Experts of a small language model.
Experts: 32 experts in each of 7 layers, 256 squared ReLU neurons an expert, 1 pick a token, a softmax router, a shared expert of 256 neurons.
Training: a variant of Adam for the experts, 316M tokens, 4827 steps.
Below are experts of layer 2 (counted from 0) of a mixture-of-experts language model. Rows are named router (the router's row for the expert), up (a neuron's input weights, with its number) and show model dimensions 0-191. Each number is 128 + 32 x the weight over its row's rms, rounded and kept within 0 to 255. Numbers have three digits each.
Before each expert's rows: a language model's description of what the expert responds to; "mostly gets" lists some tokens that are sent to it at least half of the time. This comes from a sample of Wikipedia text that the model never trained on.

# expert 16
Description: Route dashes, through
mostly gets: " –", " Best", "ensis", "...", " +", " through"
router:087120149082140137155162178143153101097129104143138073171200093108172188089078087149165068127127174150105111197105164116153117203114125136169170133127159142064109126106180158129141104150105109077157142158140092144142143076105107138135115146135169167110155158200105118138090092152165062118163070167133140098153084058181117150133120081124083122170178124185117097160153094125170107087152148086134098081156120130163116149164170118110131096143125164085146180154138098115114132154114149114071125158087186093192130121103079145101080096124135077100165135135132100106091103118113100151
up4:205130056128101132098127094164143149159129086110128137114112148111061066166159133088080177129077116130147137106196127129134171092122116170048131103116136085153129072118118073089098141115129162186161088073135124143070097181173143135107146093128115117114110072144118126084120145106133101122051104103153104114144125168132156131149158119159124137044087112133149156062145193081134134178083127195105165129079169160146149106155116124087114192134168090157099118103113143134145089133130137093105081148142051167121145135139146096183169139158107164154130094113144142079129138144123163080
up5:198187125148149098187058099106086087152123115075148150096082105132083102139156191124100121134146145149091149145194193134109144160133118115074143156144083084152140143091156137123100150112143147110175120071123117092178113155180154099078133089137097118131104136100178083083148092096077179146110106100161082120142154148138124143139161092150142136142121157125111165102169126096153173149137055132177166133118113145175195176123091217061126121122140097157135123144118125172131126136151091162170072115165066212098156135131147152094135148113141095117173144089161161136151154083104159112
up6:166126137159147147145106157107126188169210156111096142126091081116101060162160130118120163104114138159228142137137097174123147089128087113094154186116107126128123114155109213117083147096132147098125066123114095088148148132208134145084093114153087074135096119135129108138135138091095089100095163123156180156146139093133101082122145128139106164101076170120097185143066133132129136130123111155174131112067119080129094092155122184098146115118112118107135171170119122154189128156084100047143060101149121124108117138155098186116111217153121119132152124086097131128118139062155137068
up7:151147049156141129104079149084127173142064165147125126084159152150092102130162149186085118142080114146118160111124123117092136133110147143106153152119130131125067172153129135080064169106159131112147095109102090117122121136191140121101102109061151070146067072078137144123117118093097184114103128149140118118160145251128180176103140139192096160146112133105096170152076167081114206136106099134152121130091165092140151140140157172094125149126110082115056168105108139115116105131148108146115096111116082167119116186158130161108171119191183166131150126085086196154112100124123130121
up8:173136117142159136112067115098147178166134160066166153070105142177046131132179082153029112151149080124135140124131122130116138108149151129111154100097122138092148129122108092169146151168171135122163069101140117101139134155162168130100121065072048096143085136164133098116195133086100111149073118126135100160148161211133141160154160110125110132105120176074110162121089154140145134143105128132162208125081138131203129118119126135120089153161143147167108097127122130170159081112133135131162066125129086167114133150113156091153156155177105121135134080041089181166158142102156174149
up9:109116110153105103136097105116121125150130179101137137114106164187050102206170162076095159068092098109158128105153109128125187121080136126149100127076063129195088100101096124068113131116151113148101079148201110100116129172166184142159098061133142112172105146151130137092166197070098152114088142076161163129127144181115134131207184162135129103164162132094165194129139153166102167127109124130140160121072128137110146105130133139097153165118115135156149093108111089127117160113094108138156077145114004168119143144128132124189127121122140123131127125104093154112139191105132148153
up10:156137099166134130101123123109154135141141117118112164087124132115034081085154083124090149093060085088173132144173122119097147100112113119135134123101136115164110144128110131158086108113169131132106030067134138095077078138118052167152106095113074100166105095079167159104120099080101129137047170135137124174110153131087156132167125126156104153113073127146192180101140129105160160142114087113114186103090169124175165156100089134137144175113160126164130182130127192145153111114175117085095095086145131183110144145131205110163157157069074181112104098102093171134140125129115127166
up11:205121096172125139090099107064169143167171137068086108111147127130079113138177150173129116133061099147176124119176116110089104109112130162135130103159131136090128126126062120128128135177183161157127080075173135096137134139119128114146106092200080094090096158090161080117161081104101113131088107129122154145154136153108128125207100104165184074083131120153119137099110133131159164136127140124103176132119152161194161144116134130116166178102199114128103136142095200131153119116158151136103071173173079132109126194116181147153149195128136139137101084045157137099156144148165191127
up12:167181186146160155141098130117147148153147062088142091092163090168109134199135104137095139151165150115115091148143144130137115127095150118093113136135120088118075077156118167047072142108098156060107134093107113137150121113138153134137141099123143064092102112040173108159205121088150154120100186143187130105161168158115128164164141104115119114137101106061108144069090177074143134125084112150127138123122126157131130157077125173100141173104086151111125149122126169126192080127116171176105048171086076157163127154155166176073129133151133180120125137117146094139167134144171167084
up13:171156084170128142101075127085107113153118217104121155127162176153081088188147098104113131086104098080188147109191109119106153112117142136143162145156120149146146121135128115098104109129133130135139026117157105107143065163168186171128124134128120132180080111120124161106153138090056147125039141104140150136158130156065147128194163151222123090120097125098173170148100161155110146133127105122109135134129108111135185155136094095161144172106118071137104139051116129158126147119142129165117064098079056154079135127116152130166148105138137148162115067104092157142192110126149143152
up14:142114066127150105069124165145102134081128113128099121125124114153112132153165118146064157089097104145206160127169123113150105121131117176090117179105071118146069184147084127114124157141082121111158114102107105112149150153099107141109071064143117136181134157170130119172207139094146103108102160133154103142139182101140138139097196138158074141132082178099167210100130136102178154135094103171124109091110170088129140186124053151091136125105131058151074090114201162086143125113083116163116103135151165104094132109185104119172148155141100176178158075144089141099130092129150133080
up15:130128107119142111115065146149103141182163108089113135059118163139066046162139086093098155063114057118168110105154124133180171144159139101138106125133113133154150131118096149120094177176128131116154110061110145113119097200164154125170114090135142074141124145121132129089127125101110146103098113079149126165143131115172138134141188149181157158108074118106154160108126149147138148104116067152115201106093113068083181155111062146113138151097131052177120093081142129160165194106129115103177147102159072181056133108177150107155153158105156119115106070064134142117177117118141145138
up16:195170083141161115092102142047118171131102147106127137147115173169045094165105165117135139093084099085141152138183123166129148102112126119116095135107119145103090103087115106111118091154153152188124065057112099107116098145177120130165228142157147092213072128119153105102095124107127154134081108133160188163126184135103159116146147145132140103071087135114145143149137137108097106129068088179160189092085148156125191146156138138102072169146166108152143106091112134118143153161190104143144116110162094140123155133150232148156131130117154140135126129126147141120182158098147108082
up17:147117087133146120127110117061126190093126122100097085100163193143095150112121126095131174150087086157150130110162071097083070107123115118152120177126142155096145172119132121128126118130117151227144119071155115140100077135189069091138157121162140015166107122078155135144111093133120139130095140120119091133124156146138153108193125132124117152062100102149128165064115149142135169128096127139137149047161142098159117127110152109100093177098117078102146148138108183183129176101199113153110100117172084122075162150140195117119116179098076199165137135144159127140125187141140151137
up18:172174114220123112152044110086143191147168112135121119119115143153069071185132116124092156097103047125148126088151116119154141095090106146140105148084110128114141090107128144093117108101107087163175052087148137137112056153179133141127138070127149102136092142095116107094176142085110136099089102126122126162180173167133116065130130130129174131073096173084142134108156139116110164138080107161170124116107082161104141135128104139138122173107108122177121096106131116138093142108146122151182066112114058179129092105110152083134174164191117142172084087134186139123179139122081177083
up19:153095068169166115072075101084106125150155156126116096060095127156031109136165128126121157121140100140157094084157086134096135096110122118133129190123123098139129122098093090122098152142141115115141104048157084064103139183183217123129102077151112094124128101128112146126158135080137132138024141134129069106138143174073139092171163079136119150092139162067167124107119132126124125158136133137095158079087129122157138098084140131171196131127111118127111111069132180145134160132064105123171102145123083177122170161126147100088137110105138162128122114127114190118217148159096146137
up20:143155092168123089138107107115121196144139113090162108109130149176078079203150136128086197082105113125139076059156148116138136159150134118105069168137115138169105124146085151066112121159138135107127091107100152122159097181151143176112189066130147078126114067089125115106155219078104130115073151080102101121164160119083126139180160130127176159138094109118120184127150128097151149142135069123132188114136091107179140130101068170118074181113130133146158140113168199173138132075126099180176120108197133165104142102155165163127146158093129137142121106104102184136164140101133128126
up21:149114050138108092164077157092136137167110102132168129127169093119092143189114152032123130096118115122109096028135132070145088135111080184120115095119139115138149116195113157082103101113136097097123100093091091133142071157131119125106155063115146128143073077105113135151136147122069134142085146145119161139153137144161170164135123104168051102176146117088166137147143157137162105175118063082096110082108116132137222164131064130124065141112138123178121119089179137127127090151142075105091158086148132099169162136163168102141122157131119129097067109088147167120122094090100138113
up22:168167135118120123150106122090131166107144171067126122057138139143040094189142100132131184131113044112161147087160152135115166125155152118103102112131118152167168112145089113099109091174133167151119030079139125119150078140150112122124128026113112112167095120130125148097208183103060137120055145122132150132150156167099159133175177114218161137128094144129130149124120165125155136182101075166104123088095128146155139104118077142135130194091141084134098090112134125108137174091145123196184103128123106177095142119154146116145111117116135117107098100093162138127181152125150158154
up23:173151106160148124100078089067164168136103163128079147068134128146049116132106104130097126128064109068137161091203133087119154122111156162114147117141109150110114119157182125086131162131127105111102075133117101125133103165136149110181119099193132078135062150063160129115192152122054132060099122103109112055122184202121096103136162108128143082080117093098122194093091151098096144177108099117152165119097120130151151155099078142152133143155147149135088143075092104124182110117178098139154088112129086185093147100153135135154154151122127160155133067117181152151172162132098142142
up24:131098059207130135116098126145092148166115120119092090114089149134097098175134135182125144107117122173162138128171071080133119122120121155087112210087150110156127067135155075137115171133133156159096111137128073116083153178232145115102138115127076092141111147122129117073184122094111115141059103116166168138127149120058147111127159144146121178105120148119157115099151097122135150186142090134145155141134112169148144170129126156097131124102129130134126108082089132164202120137169110110136105079123096196067207143087171135120130116145091162146088109128117172137208096102162217133
up25:150130074111122036065044140119156157193172115154116172106162166101106045141140129117089113109100079159105098126186182125108170114114129166097146165150108155122124162109112112076147120132122131125117150080127115118166167164125191143148077098137112142137102108157137137094153150142099077107088165149152095083166117146101156128211125097125138165099145171097066191116134089115176191124083130113119129114120095171111091104069097145067140120180154119120145102108130155088118138124080063171157115106105122152106125141126185104117130099159069109132146049099137139112136099106062132117
up26:176150135123119165112100117105097167135129146126177154107140119133078100136140154103111145139132000124162135086159161115107167154148150123086121112110135143167122083129190101118151124148152132149103121096143103118153129149160144125124130066178134063157115145146099154093179164084103164109061151112141093118140171216078182126151158162214171066136099120128153172075102127140049151136132124143113217096120133138098145120130102112157097183136144051123119091107130132125127134102173112130173070129131049121098142132123172129168136166146133164142137077058152132112179156137099123110
up27:130139083168135114133094123126108143142140176143123155110106183129000027194165091066102135088097105104102126171168102168120101125145102103110097107089127135154124116185097108153141142162148108108141058108109136109131110162149121141148136097127144106113138119095152105136158122080122157111098165087142153135118150178078121159174150153132145109104133102113122144091126157092128165132133107141137148109017134139123167150053096135153114158098154134130153122072138169169100104142177090211147106126136041202071154145158141102134144130165133176102110128109126161132206129118166137147
up28:152127106144156138145112116102113149173111123118114143120137144130016100106166093112134094104099007131125135148210098121113139089143147142074151138124115113123084080181090105095117214130104135116118114073139141072136087157175069146131134111132104053190137112077141098111170150084104165143052135089119140144140167191131110100169136112176159145107063136138129136132132135147134161094090099140158143119111125148150152125134081133136141195065121096148113083110095177149100087113119084124176109122168083169103101154123183129127194153109090153098110122109114178121158128134185139134
up29:153141109158119118122110123117133123167194153095117165072134145147051080115127145112078148166099066094146133103151162119135143105131124124121093163088123110115092141096142107112089175152143112169113112073134074109121075138160132170174105062138123086210141104135108091099150171080088112147093165101149124133138173190087149133171160136128138091101069127073102169080109098069168165107123069200135137098126162114126119154092080139132149155152140133155129131139109134165147144143119070127145032103123055177044164126175152152077164179132119151088140088133119123131156138077122143113
up30:127079156179147134098098153097125172116063113077173144120094129125100077152127134084064102143117081090172166149106135178139133114177176165100120120132095169170152078112158120127168140130141138120110093088124120119203135150163175145149125082137177149141127108131159135112121147093151144175085147075078135139147146174167134155138203119182126163114116146112155162147176126134102090125011115108189125188116125101117156157160131196144116185135161176146186137148132138165151114103171095119135126162163132147120093153090107159106144164095100102119151063094154206127115118146074184091
up31:125140103119097147082142149145107190134074120140142099115164123147108077139145140106132095104090043163168166054124160111138160175161122083101151179114130157153078065128112131141058177169110135138146112106134131091103152167057089146144124116100128090160110097136167160131160145114105143123132158129194141122158177191114148191131136140155101112095074165095143112168145228117124199105122075167156127163086135136197116154142125116118099147166165143172114119157107144106152072127136123107097129115131096111144130153104170092218136185154093149133112107078141181122136053092131135105
up32:163129093169130091143103149057173131173129170131125097109119088160102150143137103141120103092153119181111142123139157137173149136064156161131142111133094129166076100152087156097122151133137123152128048065120146105119143132143112119166108110158142104150059120185140096073144174118140201059096119104125116145154193164091152118091097126149110184166104149169141169157155092117114110193112086152155188100027189093074170159128149136104097137116158104125124173123166074089168149104122140093100126134158116205075067115179129135159154166102156148149120117093097129106134105139177158118
up33:199132084155120151086064131100148129166168135078157115069139141161051133159147131124059185104087082142142144135170150150121182145147125106065122128156083106145146133134124126062131117151145113133157067048135117129140122128155147111119162103127111106106102095119084131098166159086090111112021129140131082138130137187127161131160147117171150122140071149114174202111126140139095205128112076148121178163092136115140176128101056152117103123121177093151124127140142131121128116105098102048135071099133067167115128123166174118104143145166093139143082116061128125098170090135123138152
up34:134126104135135094119134102115115131154131120096124151123119118175065074182164114140103159149054103128160104144199126146118178150172158129126111150084139098110136079136131117081122114148141130134138086067126124075122099160152187092134168093159144071151084164093128200114193177055084132164051138136103102152195209201117128136155150122167146160114079150092147121156115148099152184142140086156114148101125141103184149120137110160157136119144191085139105157076114116091132094064146102171144078129104110180096119181136187120143172089083124134143102129119148132186176111136139138107
up35:144148129161111183096025156125116140189175128160161175076099164121094121150114096126104143079155140134131132166141103100160173155139101076130163211146067121125162100137113131106057136168112141165126129115158110106120149144088215132100150146118121043142081153148122167121120129069082158124111112147154152153109110118078105112163148102143163153152081196149096117155103093077157131080127106128127145138120180167130139119110133181118143152117147117124170121168129104095124137115158081144162096145182070197084117140149122102135141186113086162092158075106179122146212120112126155075
up36:170140141178129072083064118104168200153156147067072140136100132114088104169154109101072132115127092158191100108134091103116091121141105119126111179110159094143144122170161180101167182161122140154128092086096077116156140162100118133124120153098122066149076150146106080136196166050119121111106122138105166147116153160095100076144151103123142145138061154163180143133130126111107166126099107159100146158083113179174108078110113149109107126145054111143084101091122122151164174138143123095120116129150074156119081126163194161169176175116105088102142114074095122139155148100207159095
up37:175122097133105128144110073109192159168167099100123149056153130132082081140152130120067184133117128136169159063175142147154135132102144128103142145137146145159096121102122112098103105173136099139090097025071099185158088132144164144132114075128110106154114108143127067134147166099053172129090141090127126166122156132103145071154147117180144067093129150107150102131111106138106128105121082144146140095152126200119120136119130169161096168121090136135110066036115179180133140109098095087166105141143099189126174156177148151116105166089167174138123054116121116137183156144151076124